{"d_expert": 64, "router_score": "softmax", "normalize_top_k": true, "balance_bias": false, "router_bias": true, "n_head": 6, "tie_embeddings": true, "init_std_o": 0.0, "lr": 0.00144, "grad_clip": 0.5, "warmup_steps": 283, "steps": 6704}
Below are experts of layer 4 (counted from 0) of a mixture-of-experts language model. Rows are named router (the router's row for the expert), gate (a neuron's input weights, with its number), up (a neuron's input weights, with its number) and show model dimensions 0-191. Each number is 500 + 50 x the weight over its row's rms, rounded and kept within 0 to 999. Numbers have three digits each.
After each expert's rows: a language model's description of what the expert responds to. This comes from a sample of Wikipedia text that the model never trained on.

# expert 20
router:562464491491537516442469511432591525475446418470524452494450536497523469474506580574526562506467463540441494627496494525509553558437487552573486432488547547503603400533497536471463534502516504550544455456498549518470537528429494584553502515456592506489507488444514455547541494410520558507409471529506462563507493461555463533459380438503526436416581456558492512647456580535589551558516488515492460483414481499512527488604517581511469484559510496498485519570561528470454412481462596518409427476456515496550539420419432557495532505545436517483549549577579518505624579450439411520
gate2:488461455468499400579515536552536539548488446552506575431459539483483559453513466499453486414495491595492537492522459581598558409491490537481515550545516514506468418550502421535565449508599468448472564491456449503570507484575454485538487511524585458495414533475561455398500484509400541538455520550383434536542486443548489485461542491518440537491480585522497514569498451452540444443472558534544498481534546509545441568429524678490509487436600464488477571519451648387508456513438536452515584468500612550468521507543585465484508458459423491550516576504518535489518511468549479460
up2:528556543485565450480502475582535452478453446605531469440425597468465470473480503502529484483432578581464440517444470527487549512454578479554526384498511575465597549484492552527453473525547405409387490525431497460588508549498442437463524560499473482499428401477454445422508448557505494493562519509481501603566417515540464581477610562492454545411518510451469581547470522497461450578533526489400532540452520476556513515559618540564497603483490495429446420497541465501561447495514555567506518489501542457524505476483530463466499459458491435635561481519504558513550413555493458472
It responds to: Middle pieces of proper names and longer words, such as Haw-th-orn, Ven-et-ian, Pa-ge, sandpa-per, plus Total and ft.

# expert 23
router:488452542564524469574522470464507492353585575440468545525501461444463444381522419445486426468511458522519552536458543511532531432464428537550617451557584567519544475567464556571529546449595489571474510505499483577479423504388548490509528470520494517525533494483447475557465513435522500458470564421457459469507471432461470524550593459501465508493576515435486449455572519399445509499501422434521506431546382361492506591457485512555477457446528455575464453539501511523503605522462506529478557501512549614504486455566602489544505509515517526535528482472506551440466529461526609457
gate2:524615441497384463549502573575472490431530461509409390473472502456493504533585479504619515496542417459513472515523582436539479487518474541445386485560440587444506562519429524483435496595510486584471536492443467547530526503433592483451458502456517554527480507537446367551543441507474485451514531519501543502483463452509485559583463527508469476449612451404490512463495590495567502493531438504476526518519565548437466522483578495503496497597446552525523520505571517598416444481428473428572426487467539447499468572523550483426514482532497398444509588621493540545541516485505443530
up2:534549551413540575532528521413563505562520443509520583510528450451535493458581496477511525469489514507527512551462515480559553513431475515472453434414537501470514439584503502534527529427547406541603396490503522564451510613491458524447465552542453493557429508395562440460424599463482469408505483530449624534442605641497513480521558497490528551461447505534436480497512464598462412453420456467403441554459525439551519494535533542460605537527485477448482465543497491512410496554523567605464536426455440470465505510478474492554508588532408529545506523448525483575525483455471524502
It responds to: Inner or final syllables of Latin-derived words, like Gra-du-ate, Indige-no-us, psychoact-ive, plus closing equals of section headings.

# expert 4
router:505579540494413486553573432496452532424483511423504553565498478429487441397523506530528437554551414488526463458516489383521526505443498495481525571553477603493497433529489582505492410479480542508432484452519498359542473468494531436562518566568525557514541451625512595540456464392490465460513572475499588554544521515458509548520530452478473570489539415457546482535596400568459489422352479477433525513460518418456495584553430484507576523502493528520451587509530473556523496528440556438518493454460507546560478514525540587493579529415495528487534450589510460506538544524482456469
gate0:476506556575499495460493576527499450479547477475517518532505537556464495562446482501461477405564474480509481537505387477458506583511478387543563503561559480570534585538413496502557493537490566522491477555517426579475499563464495501530520529319505382563578546485445506477470500601490385496440527536478477543464481544541573431478519548472546509523508491422496520536546462504536477456485475457570400485469416501484465488567541428526574537509645548597463372484537511465465489421518513540581501528522440439506573468583546513533455576530545539508471427520589551468495500445427519572
up0:462588445521448496516487518447408481513542494401513528535523418488520492502447446486563464398452516507476578538544456486542533542475496503515440497564529504514553387545453491579445444572520492491494545477468502584547449601446528508544563474477543498552523420460426534490429515452454417555543564555575508536532497579577482482523567479490564516525491512433527559591511531592415580492467527534565438478517511491553500542519517432538599535522403493565502540557493525537425439458457453475568493454624617424459467521478540538570513589498553562390507438558553617516473540565450470486
It responds to: Digits and digit groups in numeric data such as tables, area figures, postal codes, percentages and durations, like 13.04 km², 81.45%, 52 min.

# expert 8
router:561464517497540422474572573493524484386514487552386564496564469472482530433480484530494460540492435434489533485638564415506557503479503543482524461449401552461530513459538396507518548486466485463482532477496466365576500422529545511423531561477493502471566485477461498551447537547495470501592415623447534467485568462481463428492477555552523520524481553447563484399546599464426553506468517551489520530492524511472568474504455432383577589511483468473423533384496464521471579526463504401542464498439457604503491468539599516478482494533571490536463521487512581503425447476525576544
gate2:531565539471494406482551548494540480473444422530532442414476604478468494485514457520528464460509548557610475404493531478421490443527467486562445517454501520447535499492457657487409428555466549530519477524556443466549503487483527557522509478645507488422495521621424545521537515596490484464521511508449534523532459594471541521500440509494449534490532427512548434504509481473465534525422546590490576472564447524520520540556559476548464567512463530562592514455491532489511558558456536387612527487506619523491455524561511460467429470499406466632475573572472490494392533521479473454
up2:563513545473495604498452530464486525512530554614415540555613532503519500484526493510434549536555437395401480477417458497449531468555564461496485572512447538551541553569523456428525500514567511470467523442498508596474478500539517346578440541428525529540491429481473442523416381472495519422511518558600420480503503450514491538481446480443548512440509564419472478487473508545581441543578466456462458603447463470527485456495542490495475541471614500498501414461428485513486446534530437557408491522427437517521576586533473516518470496471466504439466496391542501476541524498451457624
It responds to: Word endings completing a stem, such as -ing, -er, -ed in Din-ing, socc-er, plus all, number, See.

# expert 21
router:411489427459599462524551516558568486591479499560462451511552466567522491590454508493480513508483485487464529490474421534534497541530528512483457500523486517542427449486441625407538492491484445484495510504486505522367525568557484556528531607394476535564525549448608499490516459585453571505398579427478544546411522599535497535518426436526513469480446567536451486548585470489470532525527477475406497589389441508504493403447499506567474476474447463452542572557493538511638467543541532561629507492470548487515567466525523517472516532476516571518518569520432445570433497443499532439
gate0:503461484471585563502525509459535564506527602409636532451559480527461597454522542456491514493577449542487418501519526525513537471487465578518545505513481554465495588487545539463429431501568531515526435518455457474478452514435451518509546474480475496522420481539545562566417474417461576501484489610382529449542435531576511516430473432552390474539555544462484551373491443483468556472410454448517562480446487542398409451473451437465493527534458475539542596507493473483514388532561546495487556463519512518488612517449418543427457538506514480472482535510385528426468580519491475437
up0:433465597435461532535533602487500580483428470480441490549502528536358532547609600500542592479455510425457497565512518495493484552562473494527549580528524462436544516509490478466506455500543539509479448534519484550530547526487496532550392549464532483459514534539477551400488552461410435503505412506549458486573556426513548446527450580482501492393474442560460402509544388508538565585557464555489488467547501544473489521485546522514383509440551481430440530567494512480488545434477617482517514604513544504512526484596551560479475513498422570396595518433553437565534505532462511502
It responds to: The words and, has, had, have, or, &, plus scattered word-initial pieces like dis, ri, dr, op.

# expert 5
router:466485473482438431549497496562486430476551547499519499501520468444452583636560541460401518372455528441485476513505517421476548544567569545471413608552522504456529480456553471426558542459479504563533449559481451596508530503440514421511570424438496478567440540484521383502460553512523533437510463462450553400455505529400558484465501471519488489547480530470501438484566557437473560546495480509525442359564533553468455450577461524568510531567498440484552542475502544464440531469532598563500505467537483512528501464450494550579439421489553562474561445506442458530448428506451364528
gate1:535532540517469540453537475433574518458443473547431597491492514438370466465468491476376444514522423504607489507461539515516532487596607548542460443510562497476469591563454517622414566457547487540480474580446552460459574444504480374572485565438540486439422417591504484506513495478449482544470471569505523428500603407554532558536484458449503445514537597463502533619454458511581491531479528493461527546555523537489437498467459555599433543489519540509553491506498536517510506502448442554435494457421428496551575444545487401528490496449504442458545494471521539519428494498473474475
up1:558528539498574471463594510481560532530485593515614529461584481438547499545525577516481491407580581483507492527479487434572572488482492533576502524502562522470477412507516529481504590512376495510479418588511588461493446480480483537547434501494524544399484596500407529449556487518544471501502526494562514506482571383546625421458522547512500503439502504560548460455526475438435492532469474536546595495496602475402514534465490507457471387474551410471440453533417466533515569448519433442483397431434516506465485376454533470498434509451523526465486482521465444537465564505457495430
It responds to: The word the, often after prepositions like of, in, to, from, plus sentence-initial The and This.

# expert 26
router:498441436509470604377468535432456509459560499445560447427506482492465477439503566418479575494558488520474512571469490596417488574533444518503478500434565447558468467556484479498492500512511457424510522513469460477525566570543481426556435422474576517398449404501462441529522470459557530492471521562488620520567409433524439452444564494574446546540499633547510463457521550544481562516539542485481468513568436517482425416456484590459540476429489446476513544471429431419503499505619460482480489490442518525440471506469468440563504461485457422604492583550502489467435508594495486571
gate1:508519500559408453515470454594477499412586571511540432497533543541525550469487526471457497502604433499504600427491479525513488549469456540526379507421539508491443500544494517524466514589562522479493514591450440495543460448485475464521516528405514410440547508507531467538483494523524604553530495478415540618478520525460432478496502512498537447562472504531534540529493548584496520433518507331577457555517476618530529537368510532508565518507488540500505500519569487500498536434448402431554434522414449552531461473414550607554465520434569599537585511537553565494468519458475535439
up1:498482467499486564460512535455425530502393497461538616516424459471514482464419501551574446570357494455564519444454610512428592579456636515535531501572617519561522524521464566505561425499450453460540560520515510434493490528449520535495544606575490544494403515529571555551461439439530471470432513492529518448440482509530601592498552466570446566451422481579510415472502482493520468516488510487432501428476474442560429555602445401511472545474492452474473495487508554480398538542533583515512553522571554505424522485460449458471486508508552495452456477555490530533521491539549496537
It responds to: Past-tense verbs and -ed endings like displayed, planted, made, released, described, plus paragraph breaks after headings or sentences.

# expert 22
router:468505536479439522573519452432496491550565528514424576525467534508522502494442486516551507452550569474444556452477444526484493484406455475452491523531563461608565452503489439525456439488458509499531516534416534416527391523484528611523545512546514503528542565446483506420494460378459450430500491447482599497587441524534487552512575491503634374497436448493481503525461561535459387484456512549509497506472545510455404576526468519510541654476450590451601533503550511542529507568511405482562465550585411432522488520506457425540497577548487482452499498546576520529390508523516504473
gate2:562557388486544466524504440662421582512474512466468568489518550468579478510440523480633548481521517557610605488495532385456552517447537608580543468546524427507558502465499451482542455535501420539643579510490420475592493555550453522509503503541546534444501486516555471553530551578506529528522510482532509470438381515512571455530502563444536501444536453480563462435524569587477513520555559450490522496560506527504484489530589565440421529459545521512512527555500512479549403584478506473479501615435529483492489515578479601487534567518527461500510485497489474472489518553522497587
up2:473538497438482589501418460483505478538474491470522580512481509469527419517515529488502424564546516440450459455509419521385499440555480495437598520385481484584483557494554558550535554537570481492450528540422398468488408487452576443483442420566403514480507511502540470464468442465504544551464511483454488570543504468482446411544485532534545448564558453508457500499448513578541516537441419487561477532530573423549583554520476368605504528535511520545475590502416597476389513499416371525585482561516512520560468509581585547585500525487560477462505458500448484480504476524486523551
It responds to: The verbs was, is, were, are after a subject, plus quote marks and words like first, season, team, year.

# expert 25
router:451496446596527488482519496562480502502412495473523494560408400440460441526487513471525439398486485592547443480579534425395525550549562510529479440477554473465464573496530551483422477596490500517491461527445496459531511526446543540484510464558495503539576496529486542462548567504433516605443554426503407477475396568548575486521583398519533496515513491480500498459509479469418513470467588421493442468560438564491486602533466453491513497516515521434561457537557590495512487477435511546545511620467489363571525588449382564435453460393479472469472452486469524569498477483499558564
gate1:478483549452525549498446504527637424475479532552503532527479535568463548427482520471569624400558526563472520554509473433474586441567418483515503479432538570462459526551534521422498534501495558513504566533491575472494555577465506492515435527480586436504428369438551454512498549421479462489583501501501554546509474495514510531515417510573524548473445550573392524532419462519537592567538434492359432600580475440460495505474469506523439462547505470522497416487469483477512481543529446499449494422468452482508601469574498544556404513509538494511383445466461515452535509487593434509
up1:437652474485552560479460573443505601603593527629489509475458534538500412497519494556518565559539533527548565553427529373491436479523489524396430463433566513521562564470493579498481489417432466552446548473509472551432534474491595511494535520577458473497499489502440462465505522571498582463469460523460556470449530490480486497429535646504537486478461439443462451529505407526428383493539531556447546448552523483530575545528535536541494509481516491454479506530436516512398473549537457498590493369542428443473525543542531484486484547463419512521556512492523539559474555478511550466
It responds to: Double line breaks ending infobox fields or sections, slashes in stat lists, word-final r or y, and words like city, village, family.

# expert 11
router:574611482512555506604492452423541511551510521530499477494450460491390429635515550557424447555487482524382464589548492523592521503536493510444402492537520441462467537472425476565465486517545519457517543497577409541585473547478531392499461509436461482449527521540384503489490510515520494556527496506534468469509549519481561483467492592515479519593591538508419594551378480495400458436526490498534407452423506478461497509455572428461497468526601466441447496475454560435473440479506420546466456543490516577461499463478491459482528485529486526453551411506509510427521496626459559502
gate1:546553377444466594534531537483405466480582500503428496562471479510480459456509466467536516555559503484500540554475565393445432428551420507414559428404512523407535507501553389484447437439548519612515506538433491549566431524621522495540498475464521524486516457496503490547544511461505483508485488564438530574557522602524510499497472459515448534489464524462493548545486438524437499529561522492502555505581509528524563605438460449483477473532510543459573507421534420610512395641451507505519475554497537509496507442459512447476461534430578559402548501549432549594488536485525577547
up1:458516500469533569498522460548490404476564441534441402455461437572469469503552434495511511467476484564383513531553552513505423406601542457414557527469509546384504486481462492517618577500461503523456515501550437548530456483526445466504519527468369472521599481517524521495606591459474469593507381490484469575567519577450491469513462615467491556489503469555489529529587461527489538570405518557500515561478454521547460537473463578492437482499525600398499530533496520533548509467417483488526473473487489492426511415507455471494520464357445528510588550430500513432583478528489514530
It responds to: Lone capital-letter pieces starting or inside names, acronyms and abbreviations, such as Post-G-azette, GM-T, E-U, K-ōrakuen.

# expert 7
router:522554554490553562486497449463470571606467442447537513380583499490462501496452532431489460473545498529537492604568545485528520419555528415505473508481493517528532506516528451490407385490448496503457489543541523477459539546549472517555467481463531406551456529480543425509505470546507476430532432494447547459397447469518516550535421587466457605451500533515486485414490542509454555583476451508543686489465452438388482441419465449559484498514434541628537492494543515601526482512582511506532519550463513515515521425509478492476491503458499529506549427451512533384581432525434440606
gate17:521564460514559494514555459491473470506571531537498541528509556502491573544484515540453618535584485485475476473434519487593516504483516484530511448401573477572498423447587515454551474481548538470498477476503507453449551526485513540575537455520530439344440494585499491558448451337434490473483473479533525450496514529400463523552518478503584436637518510518510470515555492496502480561457438400520367440497517554486512536371556423503506440511438475450594385565523544553470584489486482466496490512469489522444520498549510399531557457438502503598454584545478531516424464496588518508
up17:455529537497558509501470474550424527525493423582438523474561564577446450539402412575519484469511536562530549516504524466498481454506546503495469461626536407434481617485565517454485413525531507417594501445538458591504524477480493492484548417501535419440452573504572466574511513407510464397470461526535592456490462514451463513514551425464552496494471549557535507414458603459489414442477532487525479571568437583489511430521483531481577532423506476490498441477560467475529550538433500551479512488457460531503347595555431525496542475443514450579508514521414442428437468519502576483
It responds to: The article a, possessive and subject pronouns (his, its, their, he), plus word-ending suffixes like -ful, -ical, -ary.

# expert 10
router:424545416507636548505517559429495454559566431453629516506566417615538377478475456473566571568473509473471469542494504440526521601422563630474473532505457516416569513390560545564451493535463519526488531551553473541473564550475476471487530485516578447431540440590523615482487545405522481437412568589519472512449517452468464435509483553461512525532504552548561491511512530475518512484546513475528479554534495553538438522465489513572544465524601519473505544454458496583504503509468520514488464499491454482426524533430619452459544488447536490386484568478524497483473472434565488528
gate1:492508583457502546528500505571568454458484472463436414405546507471558548471482497515495600474485464443570429527538524511532548420491479457491471518430481501519572470480465538520569491416473443453449502401485549435451623534437449476476432498454605389562499520437409560451527583501461491507547551440462619472489412597531531545459532550511528544490526478494523545496576547524514427476554542514566557502556524393475507515386491475437555533553488487413489503608568497509528523506530417419524484428569544531489518537473448497476375508452584505424539522453436525476474521595529478538
up1:524491428509483429409453452439537548492394495538519470559479507528510449494505558448504461468467524581482523458368436518485476557536529486570496461432535476450518510519460441516531462515518501498571509605563512484533358426582504482595499555477455498506434502497482537478502477478426525500431486524475416472518558445497536503467450367423537592491478498516467591494608498422459635460539443397477520511451527523412390406552506594527453518544558511521463523472443475501498539537455514480453511520490548508572644463497454571500507495478514493556400451470557497459561473393546524534
It responds to: Prepositions after nouns or verbs, chiefly of, also for, by, with, in, from, as in species of, organized by.

# expert 2
router:466430482404404490525458513641562460585523462412497560472580566495583465523437523466597493405502523553547547499469448458414452493491594526448481494446498525511422548559438561459409511491505559529472535566468439539487466428538475487476543536439554525451569506423465511417501550431480483523447433518514586505490591533516504450485473561493548417507534433530484471522622435543538492536462584513409601459468555567555504451491491533465480544489534535612483472536530457447474505461499620484414440508584502530488570556526470438475544482512444435421479510483473475571534516482565451472
gate0:505470476420556501462554531491470513439515512594600557350511414400573520498472533582418517483547492529491527440527507445539463601376501502491532533500458418498442450400621515480492509566470446423484464458484459529559507552475463494482581536479452505487451470459510512453444563499530567475538545452432491478414554450518465481505485433523507482430448496498511394441452457432507478484501506425449533492497528428432397469497418555513445507515439649409577518507519453437601449504473587439480398541495529536569446503503554496501454485482474491561524504491457480542535522441416538545
up0:525567429463539486462398372480525530519506479580580514435514502489492554497456524522545510503592533466429458456474473480432543453379347535505513516398563462501475437415484518450463443439472481513453420509476499610575538505490435426515535523577487553474526506501426456526553583530508524557486514397518447467515513618502468503482441394453549527507497485444469476485487447478460514521477499506475550541406530495348503482491450540517471389528574589416500550498431386476482585453547503497531471512432506512485425430570556491508551470545561493525451546553468507542459463501438467522
It responds to: Wiki structural symbols such as heading equals signs, table pipes, list dashes and closing parentheses at line starts or ends.

# expert 1
router:538508553404561498445513483474468454489480564573512438468425523533565451471539459448443500504500514468389485483440505535583412550535454510501463463525538414475438598523551431533491565505502419473351516464507513462443459396494475465467443529514451420547529418440460460479526499571407544623508524487581611503556530451506457565525432529540496429464425440447518521554525554395478474497539423549462490478537621463513520509451425506603484600463559548514511581435470481574489517510554509557468445458520462444515578425527426527497410505489567532471522468501434498528459494490482458538
gate1:523498440495431458453472659404510405482521547483518469498581498554580571454464575381504497423486435570519514524411489470523434520435541536486482424526547460527445534484547380521547485556508482509508509580484482504451407489483550440510524492443471465524515540421517410451456458516510530484468552567545418579517515522508464558476454464451579509543490601497484524480534538488483479443560552470520479424540576512425466454498537498563550535482538505458515470466470569644498410516486412433480467562530541496482532476452618608507498422349459526439547495459484537579524472494509454501
up1:412480580541456545474550432487488598454461418452467507483421514567433539501507495570487489562503564534403419477582454531512551439535404569503454513494490447456446508648475521444465526489565578521489587519526577531512562563539572481386543560490526562441530417561505443522460468435444483442526517451512524463558452580471548509531526538578524487523598491653520537491556538544492501448418546443449478486539549461565505500459493498484404488481491587500448593480606500492500531548502562580518550459488480443538555557447464409488513512560429497515500561469486492452499532520443550433
It responds to: Mid-word pieces like e, t, vi, be inside names and words (Kr-e-isky, Ti-be-t), plus short words such as as, no, name.

# expert 14
router:474441488615534487535560468480519519567468504557585427441493451500480499462474453409513464578544464526448470514471516485440418454513471446400567509444537492421435535425473474522512539484530432535447536477520563540520583428440530555445523417524539511546462514570611547504497449530532504462574434530457464478484547512532550523436466490469562543463400553555470532501567577412598505470399424480602472429441441512508492525537409481434494478543421506488465518636520463498489516522513513489558504528387477490559563567432507377501555444590513431449500481534486582476539578538448536478
gate0:429471488426436440380604517506417498480511519499516526431508396481518579460536560569461484442416614479517422509437565493584510512517463515455502496421507434500433515491524482456516547472509554432544446568560500522492494460463567527416478526480605376513434526516428557477496473467506477469537533407531496430519538511468454485523497546363422490535516546443495457421477486461443476459461492493542540517475495430496360482582485440464484518504578457508454435493439448583570473461463561449588494462481575502493516524555571476435423469481600534547499509557482379540534522533508465426
up0:477471409428594461452538513505479472450554422578502545451425477503566551623518548518492449537513559572461478489523487478507544513462523420573458492433490501526519449586561389515565522611451506460559512472473420518512573573577497537510531563500548497587502562529492516494446469459524510499560587461519515484530501468463532476497529499495537471558576532415340484428485456440500522400447506463427579444483508501484468570464546439496425472430495463550510407557481567518505474481500470480586497505445519561492551591461509433532482512381579383472524462503558537625544513544440479543
It responds to: Word-initial pieces of names and foreign words like de, Le, New, M, His-lop, plus raw bytes of Chinese, Japanese or accented characters.

# expert 6
router:563531460534485461529513549597554549497469501538567464562532529433450460585520554596594511528518401491624526478496435469539544520493488503430425582513477436551548429527524469445562472466451457605597474432428452555500530526521407533485373528551452488528548499526451527558540497613526469484553463544576499533506539447539516449518510565474497488533494461540504433460515392516568412443458579420512435617500416471555471459553557445422537503593447491504586445419407563547437532493511437562504532499492433461501513481498500525519540493458508478545519448480526510611493536550511502461
gate1:540533479529439495447614480571563471401440526488510523542532444420520471557617565547503445458504470456485440475516513567548537458471461519586519590449431486534485583505433432443461459542560367415515505508496467499465462493484538565415524517421501465473482499526508485464515583473550559468519405400462447575533434506480518533567530470484509527522504582565536506384523536583492562477331488543476502550525561459427524541497525476547481539554509513476573465457442478476444435485516484426537502456483517615566455543506503573544508576483535519501485448456500558458471570463541415377
up1:451427477470467497516511523475556510477467474497486483490492411535475528514481445476460544545577523502573505500471395509486548537538646444496530476499618398389484507511481440563571336520563510484519510486571476552562573453448569519466593563521444496620465538478466419532377468496441469517443569481548470484442492458501547462551394458508471527497554465536589463524560452441514458476541552379487469472466497570497471428454541558446478565443510416514508550550435530436445513517483456482554481497485475541493518469551479508557590557593429558626475526469472454515446498498533534470
It responds to: First tokens or pieces of proper names, mostly personal first names and place names in lists and tables, e.g. John, William, Al, El.

# expert 3
router:505499544515438518594541529573485544429498505486479465537553473419456511409524475516524455471488523541433481442506493549505450588487532470422574570416557449518602451509579546442508522553526489517453458447539503469546422468519508508551451455590513538459460451563516537455643501465489526472420553547509463448486564508452457500475501378468458631486550486498559568514463439569517506456453465456475492422462554428455424498507478479520496574461567519452510553439519479576463599501414415423485619410513513506583593527439511600521543439476444500558476532390513486443495544512523472428
gate0:510532506454453527519536487585513409443483581509544455501549494474522513526466497506472457500569549517629508517483458510546524476448457530568535447507530560522511428497559443539555402483521448584645489456522561515561585531459454461550435436488470473499517519491433435435544488535598532588494483515492475483595467418608522382499397456498469508554487553470498570475561410507529466544516598545361528428537367531481546594550532488481559450484482549530528477433562519557449519481508496497563518543390520481524485522442523407455479467471492549541533518568420474475556455589460508519
up0:485496537515601464474517453479418521539559453550528588437556597495420496551582421522528560532455584557485552468494485463464538391438488456523440532556510425499583571505480546472448497492515555477496494516421448488566477491545540405411554469387572482530519574440452567466475470499422514459530511491588439489502415545448549428416471520519410492522475488462432566559484512480467507487621502453481443595478614487487442478502436467488425532480510484502539581529383435438495518484609481541481468558477547442448530428526508589521539509506467490518474494419514544621523492457492542544
It responds to: Small numbers and century-style numerals in lists and tables (18, 6, 4), table separator pipes, plus mid-word pieces like Sa-x-ony.

# expert 30
router:543519476476436528365520493455455507551483554447404521551451448585594432584487602549468456647428459522527551599509448535546663492521453486469561471542575485519484450539532424511511494481439501452443482521567492500553589507462478509425520554528528555529510491491494485531496526470557492460564470500418562512472455564610591514499499538619505582552554382467502487541497405528524556528526477538495438463464484479519469490536469488458559546457499527544475524636497431525525655498471527458544500493506488553508530461529512527491535481570430423599493463488457518537484545455488503484
gate0:519440511506567537543569545554532490536571495469472422446413412554421452577560446483506517492532535550484454462465501503488459508595426485470536518480473508445435529470581509505407559507551516461523504579461424535441515462506620508521475537517549513607603488487543518452542502549499482461483434523506525524531498472531443565470483567376436397490537517426524494624601503499520561470430507435514643461563444591505529550561440488625548525535547426556509476514501551517460484396438430491562458457574465407445484521483518449501475501437537426518524490545458484501546542576558493461
up0:517487409507497439516510460525491510473606478473513507561496611436515466429424552568410511537487575475563447499474520513489544485433537588509523572496516457509459502519496462463512411532444469552428476470573515538505527593557430551455491451472400471480429482508554519550416472516441505364520494458503438430525556538485523401413512406553494522481394478513529585491506544482555482489621501523495497477439484567432506502449481539372453468522477528490529512390409548513554513584555528495401501575449615514515534573542463586591464509526528547522523536500520504491576482496404526567
It responds to: Country and nationality words (United, States, American, Russian), recent years like 2014, 2021, and table abbreviations like GF.

# expert 19
router:447526517502441550534479437544538436484549548507493424465534549485537515410509509519528380597504467438556487402502468513520553425514493474509478449539412469502489477431533497613559545485529490458567374523430556525453545515483432437514481466524435496506457520563439500494502519529472524569480418481494449549539503549427478491431569466546508517544381435454496560419433552593422481546563500488376569575555523472563489469555550534453452464492462506597451470483496442446560504520530503505538436534456479579563470577516478431442454640451463534524485586433550490417517510566480507396
gate1:489456536439500458451494461490447498438520395595484552404548507569477581576486497462495603552418471436527556494506568464605486432506461443482443445444513489522447503500514589640492583500431482546561487505504530471461452548521509461498370432485585482477508422556458591530576485478477603456579571557417495578452516559572454497470555556506580457518574489533468517590537477529482522457523475432447550451513558569492473454528492542494422511519522539476505474462561439498543551523517513478502509526522454489454558418470551460527464467369494434519511546462462374501566513540429447533
up1:579429475444500571470480476459480589440388498522464585533598419504492510488548477514572481561523534478540514539573514634493482430523499451563471500479425528558522424399530475499468623488474569542482411555450554459431379483527619438490532509425417532506470444527544527544502518507481498472483547501480501627469549530510473454455505506513541489421532526509543562495540448534440587568483577548535458501505438605498424490537547458532475505549419584547489497494557518518547473488471554514472584443584506468442481430570487466478428496499496497405491451487518534357511507516420461471
It responds to: Nouns naming places or institutions after the or a, like College, Park, Street, Church, plus = signs, LaTeX backslashes and -oc-.

# expert 15
router:543541482534432428432598463487553507533531511506466572468468543512535468528558500554482520487502550442465514419479555513473548538558497468493522469469497558507535561620572459575560373465541509573588511513531402538519442528525508495423555552515524442388483460388553508533441488605496459516452542470484373507558469484508487537461418532548516409489482522538522555573502498410583514551509523539545499465555368471486583558482491477512422517576491442460471443592434562435538521433487467551450591494550539470481549538550465510616553555583536544501456518480481504568480485494459595444
gate2:455594495505495441489520465538552594437517484592458548412497456477475498486329390477481540508528542535542408612460500490481593537398517613447515509508526511465520521496566562470464499417528479534454550529490574516450617506540549443606500504523571493566441473444506443574536510470519516538519416540477491515489506464510518474478519576522478439431530500598409511597453559532434561477497447456529419417549570471473561475533496569550532578555471534465529547470542596506560456528416451525536519464514514583534474539420540472495489537533486552553496506520405470542486532571493440563
up2:494457494516474603542425521513470473479432448493525533589468594541485550498537584516471399573573468521483607413492520528530467447542522471511460519470537494594514453467499484555577462598436512463485474509538480469532430532519546485381506420474502591464495545604550583444487529601438477500480570529589530480517487416453526496539547395503505501558426531472556562465475497522570551546510521506462591574500475496504459545438334441499513455456539478471500437582512436392492487512540527505505440556472513495428533545528470511586535503464491490412559444487547508484441501396498626521
It responds to: Line breaks and pipes ending table rows in election and results tables, plus prose function words like and, which, other, they, most.

# expert 17
router:520472566438408532431417448524436479532426580483518456498516503480510566453495502481449551498378504450540546455515527581431425476473514533500577513497533557416516507431511431489522541490563494464535597570467581468452470482560538467583440450463460554554522418383584514541497479475564519509573501515507481480399515490541557459527536525454490459593543439424487501418490456491494554514450497499566506581530547471523487496459547522555432505467594429491417512435532515419399481561494482550506516451398524622445461492516508539506398495527421495435534578623467487539565582522449437500
gate0:495496471546518535554586541556569438557509540559538534534505530437480480445569424451507492475431519468477529507416495433544548454509519476511515419444523451518580483535562486532490579504402525492562538493628471558525506543537491484510531535533601557577530533467450472528516415464591488394481552548405413507530535469504417437469406483537547482521478546425493460465567543470581490446427478558555562453562551556498523500497522495506513561512510465607523538397551488542475499502610486420467501570474493401537599572374498513507491497502459500495531442462460421432369464549544474581
up0:546576585456535586433512479562448442459407534464580509560587442505528512565444564417357602555526405536502533445598406617501444584563582536498513502504450576567508518436481605466520433555518492514517595536467500471523529480459534560492488537489411514432439508527519518495499597567392485530501475451586575475526464504505495582487507506518474516530530516474515562507524518541463548495542483577471521529403542440529572477476462465454547528564480424477493493472458476536522568475513525511563536544577497491471426540529586453410580444565519467498495451574545554510456507485575491515
It responds to: Hyphens in compounds and table rule lines like |---|, opening quotes, and word-start pieces like re, inter, pro.

# expert 16
router:532461502461520591428479492488385390529453499498459432452557590447408472571442473528498541439528461452525373532518464522557533532621530511430504546443478482548432509553472449539456445415478482405532495499532495513508436415523468482526498506543444575526464573583538532514532491495492439456500564461438470524474437513441624589489524472379496464554490508530525501478523468488626463481480533579510462483532596489443524444518562454427409550428443519537475449490452484501532550514433507530526588568522554488404436515441488548503557477474484550508552451453427412456591591492512492523
gate2:493615553489557585560485472482509463493495539497450582548535510516554474552498604501420495460513577513554571394465448515527511443563447515497558591585495494539447571551472630407476433508571546543525479548552568505484517458494522519463467373487500554581563537569495339515481469443481526517437540524507511487420483540561501476594487451467488391573494584475487459448491519467529471471545575546509524503485590548574479531518509519456470562547504537588495546495584554603521472429470492495474480522525462450532511544385476530480440513413587512503461614478451523468549544515462471489
up2:532482522463576496507543482471501530469553511472457466529444580533515414477498504473485506469425416378462497426504564464415482539481496556485502491489428460505540502458459493550514477554475578507567506432415421524516540478449517380496523508402516548525488490391457546479489474501494452463561458453538513501514414540430452425445443521487590505494523562509432475544588548508540525443515446568546492542525479598580442580548539518513608500512430405585516565523507482418445482598582647437447510477467455452507525483573522481559556559584419522462556537478363487451444448480536508518
It responds to: First piece of capitalized names and words split into pieces, such as Min-neapolis, Lou-rdes, Ha-zards, plus dashes and pipes in tables.